config.toml
d_shared_expert = 0
init_std_router = 0.00807
schedule = "wsd"
decay_fraction = 1.0
final_lr_fraction = 0.0
max_seq_len = 256
Below are experts of layer 3 (counted from 0) of a mixture-of-experts language model. Rows are named router (the router's row for the expert), up (a neuron's input weights, with its number), down (a neuron's output weights, with its number) and show model dimensions 0-159. Each number is 128 + 32 x the weight over its row's rms, rounded and kept within 0 to 255. Numbers have three digits each.
After each expert's rows: a language model's description of what the expert responds to. This comes from a sample of Wikipedia text that the model never trained on.

# expert 25
router:144098136171130132114174053146137111079111123110166081176200127139142152123203057131082142135148093124095133106126071115089113088126141142139170101122174167119131157192115085103106141159177115125097144170127110079128085125136098158130159123179154212213151128087096144124085128126119180112138115130133147094128165062166099136121055138120115059124181114107139116116134114092178174127147178104150153159133088097180127132093122181132099136106089120122105143086112143132147074091082091
up1:118105166061051137130082141144118073135134171118104126139129102076138136141153126106179133161039112119081154167140133126147180093149135194078152138095156161102114095079158100085106121151154140163146143102108141146152086140114158164099111114104147125183125125083178138147092099147131184187157130140121106119198120146096167114122098123134133105189058131148124130193131124125137116140188129088147165168100117184135083163143059078188186104160127120078137167156121083109102102165086124
down1:099148102101108125064127092130200121162110095131140096137118151115150161136132136171078150139167141146163127128122115134133100101161091129179102114102133099128135167166145173120178118092072140184146117141108156114118074099137157208132171116109140129115083171105099157208118171097111148104153140175157122105174080142128071124077158130164138092082135110089199197129130075157176113083159114129097092163155064136048076127122101084133085108126087113103118089138183103100122126122195099
up2:175125091127093116106106172114134108196081125121122103180151134120132143141082151141128169106140116098117129127138066157134136104091149093078179103138119162138095080152123055164139171101165119154081125152182188122117088056136156115125190112158179082136128100062151163118173188099098109154097147112048118153126145071119083174148124101093193062147103103111102128119139154082113117118086139117113076125134124146170202139153139132159090111184144103135096160148147154127107101161197108
down2:118130114031136090150141099136154169177147136114152134099113042149126127145134126103137127165092115065100171123204140108163126177114133135120126092158135098147141163080143208137105144154120119109130176079153156130159143090085094123180150140149161075159121105108137105138097092119136112102151134147179141087160112112118101047147075133149116116130150134094036136059124149136119095195132115082129095112154071142171084081091105129140075149164155072118142140123118167151155133093051126
Pieces containing l or n inside words and names, often Germanic or Scandinavian ones, such as bott-l-eneck, Breit-l-auenen, wood-en.

# expert 31
router:089141108102164177165113112125091144167124104132074083199082083118131135086094153109145154128074133135194118171092176116177155158156094129111139127118095096141160124128141151108150150125174129100164140137126099124130130169146124063163129101081098162073113146167129144105131152123079143123144094094191192154177081106079182146122111158126082179106093081125179111194089202160054146079150103141087138102113101091091132135127129131067156149171084171128125146137144122086091181148122112
up10:117136127125099170127138131093177196141187163151165123087118137131182123124100157109138109151119124131152119139111087146122102144117162170206094147138142148186115145126125114185142142093199141125101131173156123137148142150126172107138135144114106138117091088141128157115118165152134102167112191186136141194138045178131120194161158100101147107105110165121180105162099102181110061148104181162194119112075152102176177155087143118064191155117173116141175127151136133106120166161050158
down10:136098125118134139171082083194120081165122122149138087119112125098110067125117117075172095104116090135123149095095122118154100092115127113145142129200158119125163198108109109106102142066137108151141129131124137092118146086112143080070120203123107136106106139092101158141174066089104133185165092142119151122181129092122159163142168120121130130108105166107145155203169108113150141136089152101148158186137137169128127165005112164077115142113208097109152098108153179178141129084096172
up11:125049158116157101140154152107179172096127171128144096145167079090197114121131217116123078152064185160185146191118110134113125162055069094076119145156143050144109129107146099156164124133170134111122123188111109117137121124105074136089114147105146192202136146142149167124150165169118152118140117084114116153091192143132093098163097117100145129188190159100128170118131143110055133105139124068106149139164119180130094145161155138147098126113155157130141159131154134129102132149145106
down11:083102108183042089153116069133104119066153130070198143213087131110085153166126116122106124186155057104126110111136123183177086085147159123100105126139108146083112147186135084124136177126126103131118148100046090108063101103147187109100142171081122110130148180157140108097111127143158120188134111106144130152133140137139089151103139146112176116158154114081109130113118110089160111113106113112124043212171120153105136164140140163110142099095131159153142125157108176157112154108145135
Prepositions following nouns or verbs, above all "of", also for, by, with, from, between and all.

# expert 1
router:148101134072105166146094126055162113121104112125108179115144146148113130110175029135099100171136195087201136109110160141080156144193156111081105089109128150169166155159149154091144071155176144122148139110110168139183150092110129070127125171150098127116200142158150137143098165135130134140184162101099169133160066107116089171056167147149104154118095130122149130094128148158080138174111145084078117157112116170079105119119176105054129133104118125126096132160119087149097103104108165
up1:093138160091177188178098090123125114105119135135172169078121140141160058103152088127101141222163126129116139121094169130145131153131121167141108119114116180161143112151178121122177090146185136122144102183121143147162126171114116139160157130218142099113151160113158125168066136131089161124070174124152133160168071126097159196105153134175151206164154168066170094085106102162131130149133129147068132177059132123167162148127157153133150110125140084097136153152128106176153126080124135
down1:181133135164154114129082159158124096139118098078116041165139100136117161087110121141132094144137154139222066123128153087127143098108157117104095132146159089192141139156173124137109163180070086072100182123106101177145205124174114171120131117189130121142136151114152126110105168137151191139145148150103172145129101082124111097052152139099088147110155142052129183145160168149128148126103120108180136069094140161127153133130198134111148075165079113140112111085130137066156106113121144
up2:140108149143117173155052118123132186164122134146125186062085133208181128125145103086127167187046126104122103118136118114107115161165133130075139144183135184121100117124132106081093126117112104116128131144090158135198139103085126133145063179150154111133150121160122154134185182154141148111158121153125162163135088156101133081049137081146110117119118146162156165150173148184142117033116167147070151130107127158121122143148131139184159120170140103153191104109108182094109152119095171
down2:195144119189163122178181093125170142103083187158131132098121166147135110120073189123108142062171126129143173101075111138142086129124124144074139103095133121094164101087190173093140143083168154093137130138084160101136069117106154078140129051125136151150136139095125107125160102117130123177138159196129106179139114154137127112193115165164105125156110101130089116140075057111123144207119116182160110127144146140058175098163105075173117119133182083096128151137100113100113127114094112
Capitalized words inside quoted song, album, episode or show titles, often first words or pronouns, such as "The, My, You, Am.

# expert 23
router:086113093104227102155116110074134086136083106171120152148059138069123135182115127183075115133172124117199123103131149140098082135173117136161128123122107126145128181140158185092077134113141136128159114120131104151072124123164160122147067149101101105072145176155113163093088122120134178156160234173111122105142141182133161123095186154170161148146107181072103128088118113107103114163141110149124086144073148141145134128129109106083130154117170130167107097109063131093076110128118163
up14:170090160121153181091151071108087126127097111032175141134168089083123122149102136101126103120110110188201149184101141187109151109092144081182113129120152111157149139096132108137157130153148140121099097216150112220123157133118141095155129223147134125132111071157135133135097130184187118142109127126092157114126136165132113104179170131142143125161162103156175161100152113139128136172136087088090103156121112087120106128158090130182133121119087156170128173049115136101136082150137174
down14:185202150112136096151104125153117191099106182180188124129178072095146165146150132139207100072098115142053124082106137108098166120160203128157170103120130148143147141108169043109165094108113152134098089129152187105088145201113147176081152108136105120123147103114160189124138134127110067131140159147169128114120174141137139136113100134095138174138139138163096113155130096067154146146172149146131096107084068143110116154123116143130103105055134127115120166145168158126136097069077137
up15:109049148101174131136131169065122178122130068122128169104180157105104109110162124079131086129085172183141147160162101045139166117167122112143128142097184132144154110118128150150133127121108177153130112147091133165165147167129144093178093077156145141136110174110125118138138183139159153139186132137114142153150124180105141085162140080102136066097162128115077143083123147131146190118132101151149094161137181082135177140146149158151178126192177195180104107117076165188163100094088157
down15:151138123097143051176119046142079185087133106168190110158103069139104056161085178130131105120105106140101155163176143116158129161084148126112169126131096121167110135121135139150149095112140104107109122121118165122116070103135120094153136074103142147154043099125073187091108129196106167112108185163135151128089080107144107165170131137133117161091128149146182063167163158140089070112141163064146074166107165135097109119149134087103080137099136126129095098106138126105174120128163087
Single capital letters starting a word split into pieces, often acronyms or proper names, such as S-UV, C-avalry, G-ulf.

# expert 20
router:073135094096126164090142136116116128186105144180067201154066129149154151152159146127138163182056127099178167187116124104127108100151130123125161155080122081153125144145087112112100100166115152144137113152120143158121173147172131142129146167128114051090185156111115123090121122100124083205078111121135171132089127151113101150104159149116146160174165117114108147094080179112128112121121136157201118104129083135139134138178086075119188067093111100113057124164092156079095192131164114
up1:145155100112148101113192100122159122111090108146179122097171120115162142145080123142114073121138129145081099115132124187130136132115090077106238113149091120094124177055136117146132127136162179148138078118122168116071128153156112126128145215137135150135169173134137168132104137149130190137088125087137120128099170145148073101101092094151118105084126126149156148192151167146178214109200113105130093123125089066111124107150112180209130113127165113123105150079150115054117137146148103
down1:163122140136116144093060069176155139121134175081113135123131098064110145122134122096150170114168132117145162167073116111096093098083192104129090091049083170164152091157148125088070084088154142112159106159114150161086194100148105171147208123050179078131090128133146166092117157135148063129150063057086113119191099107139152146134125123153147086176185075149106120121125118106151113127114134115135094125117157159116202094154115123120133143143109118152123146106131123112103162123099108
up2:135097084140115139135107117132125184154069143147115182127117138193130111099080135128148112153145162149158105128101107050171107118156166188064152134106195083143159138105156095113138159159105143144100150136111116157088104176100132114086155155162129165134141167024106129134185136153136103119196116158068153133130145103140136069137186113165060201141097174141109104167119106100180163171090172103154128143164115120143145105130174061115161064113144134146152116129121145115095116144154066
down2:124151131120103151121095181130127090117147162128089132189137069059100153114072167126103180156191115145120129132158146211125132106103133116198093088116108123141188155149133159192127093060177151083081080140145070183096137078111111148092147120084108183064114094102114117137138107127134136136116107163197150067108157125148130183114122127071149113130087167109139175110086147106117086139105139118131120100111137139154171142103112103095115120146140162094140112153129127225127048118136117
Month names in full dates, mostly after a day number or "in", as in "25 June 2026", plus nearby years and days.

# expert 19
router:143072139087146138147180126135128165160138164139116091153195169102118149105146161128133081080192172131116120120167113133079106146161165085097086110174138125095070103152094130179158110202082099129088105113111157158185126144104081155182140124164131122147075101072121145141137081159122105113098106163123138084050074149139131110139080096142096159154108112092128156155145129138168133121113142127150159164125205180119156084112171147077134149116181148081139133111177095120116175080084055
up1:121144100127125210102151110134122135108122145105169118140070173097138158137175165057136108135140171108157091147093155113121112106193136171093178142082150094116119142137060102152114206170062092164060117101173122172111187115100115175145153099167108114121134110120128165174162141125159084139163156129171140153105164178175186067109131140107083118124169173113146129160085132213098134113162145134134085151090138102130149119165126142113146163128152111108087162154153140111212122161096098
down1:150163146176105067177150139138039109174190120075145155146093150134119120091100129124152148158101135156110078156113147178183105088123043160132112157127122164142115167121168173133144144137182129141119092085132135115139139108128093136085136148085133214105092139182173128100181174145167141175129131084125110139139085100071128109138156166080131098185116175148128134161090106113155083104121095108125152083141125121100150134128122090205161115116146148165093156108094100117111228087107148
up2:048084115112168113170101105158119162086092126129132123148124148151101114151138116080128154178165091157042065085113159107112081179129180112116149160192108158088179120105096119190144138144138128132116097154087122076158127161106130107145125108104117078086128122200103143139146151085132175127139107123148119174157138175098155122100055208146077074151103110101142110147131184131154155141094143114092094122153150178186125146111151104100170139145147186149135138136084142091143209147091155
down2:129118146134082156126130121064149042143131145180095146112126143173096215087185170164151141084150096121111158105109140126140088156078114170071075128144132104111171135073137090118167135154137128078122093168125109161140128195085124161102079123120112161139070170080137139100145128141134099102162140127104155103138133117169103134092123218109103159194116127133119120120159105176076133142141111146151096184157093106132108105111140114086171125112071112112130056184109124103220161128101150
Short middle fragments of lowercase words, often vowel-consonant pieces followed by suffixes, such as l-od-ger, du-od-enum, Coll-ater-al, bro-ker.

# expert 27
router:163133109208156096135129137116110123159128105142058108158114136187105139126136124137171137155092084189123123130136116134100092098084141107112145099106178093115120134101113033059119110123113140141194117129103155098090114081102154115085180141166082149105140122120163102158104178042111142101138122110170066139096089184171117124158176127083165083176122140170109158126150117082147055127166124066141146100109105127100098106151076112117179134160097140148116113210071140144127089147128157
up6:055082070211160058131139121081113074116152097147184122140121127130128087092158117131083194098082158121148143140134093099056097089163183108114093090088170116121126145125165128147122121147113119130128086135161203092141096164140124161151150192120160144111101132147169128144117114134135118079137098156051100198128110140134111149104115164046141133133153079124128098150122168145149106145118121130149154129065114103147126129115102148169054143105129143123142131082147090106076087087185187
down6:147163158074090203124140103137076160110117169112093113106117171164096172146111129137070094102113027198170143116179119125118150126154116122114159129186096066181112159087103137106122158132049155145154117114140146163128094112188128109172111076096016159137148120156127134129139123082149053152132115139160138116127184114101139108123147097205120152096139123081120111116126094103108111156139110177142139083154145192119104090145136107067138120153111131091087127111155145136133172112152116
up7:146081155087188123105183167107137157132082169150125144150070135136115125139150131124119181091132117124143091144171175131144117155217157109100141129090186142116143134119138139180121126198072175142133139140126173087109198149187068129130121161065123139142124181132152096121103137137138195128118087111127125155173195083137120075127141147086098183143079159201154119176161052180164139149135142094132118173156174127079157126152122128143145139174156206116136161143145099118132120135121128
down7:096074114109120100124169127119088141124099134152088163179128108121156176112131132090160102143157120158093147103104160169095138160121159131163125125129133135190150136168137192088069134099123074135100071117125151104125140111143144175091161094080100111113167148158125166091155130167102143139215158212151115121137108095110193180096094147141082104202103120108111109078076173145091139112163178097127199142152132124099110134143134110082147147213164114059113091143124077144116093154173094
Four-digit years, digits, pipes and hyphens in tables, lists and season ranges, such as 2011–12, 1925–26, list dashes.

# expert 12
router:109149099155054074133130131126100121103101162162155024142156091139088107133156140125152132130126134158085143119089084112124179126048160112040143107142154114110140106077185077142158146136125147130123124186086124063180161126100144115137164141093176073122132136109139176111139095106140150133130138108142146112062147091137150144147176138167112131154143126150109086152167133092166093137139146107146157144155113146121163107113114034166183128127086138117128192165175053180174078096122121
up1:069093095138138133161121130183102099129110167139124117133116113129155125119176142106130058148149125073141133094164138102078140165140183070144079135164127124079140162138033143192152110169142100119170061157217116091190083132140102138121110114114161106069103179062101142131102169119120150167101119071147096090093126122148185127118155111119155138156151113144118062166140139074123127082124153107096102087091125148092107144145109165082140072077131130122112104151133108161174060112139160
down1:102123125117146104096092153151156077184160057154110110131043158086131191197112113113102111128132165117174120181126179110126144052085100111111144087137092121072129090146067112109186106130120073104106107161143113097115136111133161117117155148099151128122123092142127148068097173147135114118109124084130127115139094094138114131124150113107108153080141085191162156129124044065143151098101062081055086092120104175128097118119129089164166099144087093136153147137162118111188149186115143
up2:122144148150110131109105143136081149087100139075144101006160126134176121161108161134114142143131161108105137120137110115134159180079110131153135139079087129070213141139064149107158043160087162171105160157115179169134157093084146056078152158099124135087138097120120156104159126112148126091140167108090163121103106121131097125123109152114162099151135140123148130156125099092113130103108114131071091089190119108068037099177156139194127115122140115131103114080112086113170100118182155
down2:172112110098149136094117197160071100130146077170129140141175149104144150144174166140114091118118125086101136146109169055070116140135165180107088107158098154127174112115143134145110151077107145071179173147150166112102145083147119152120139181108163171147091106142183116130119102224132127176199148147090178124184152179083116141137120172132079129174149175147125151180156109120162132195084126103196161155138143150136141121095118127112115151107146113104072073140124182129099178146124145
Opening letters or fragments of words, names and URLs, such as the or in .org, plus line-opening words like He, In, At.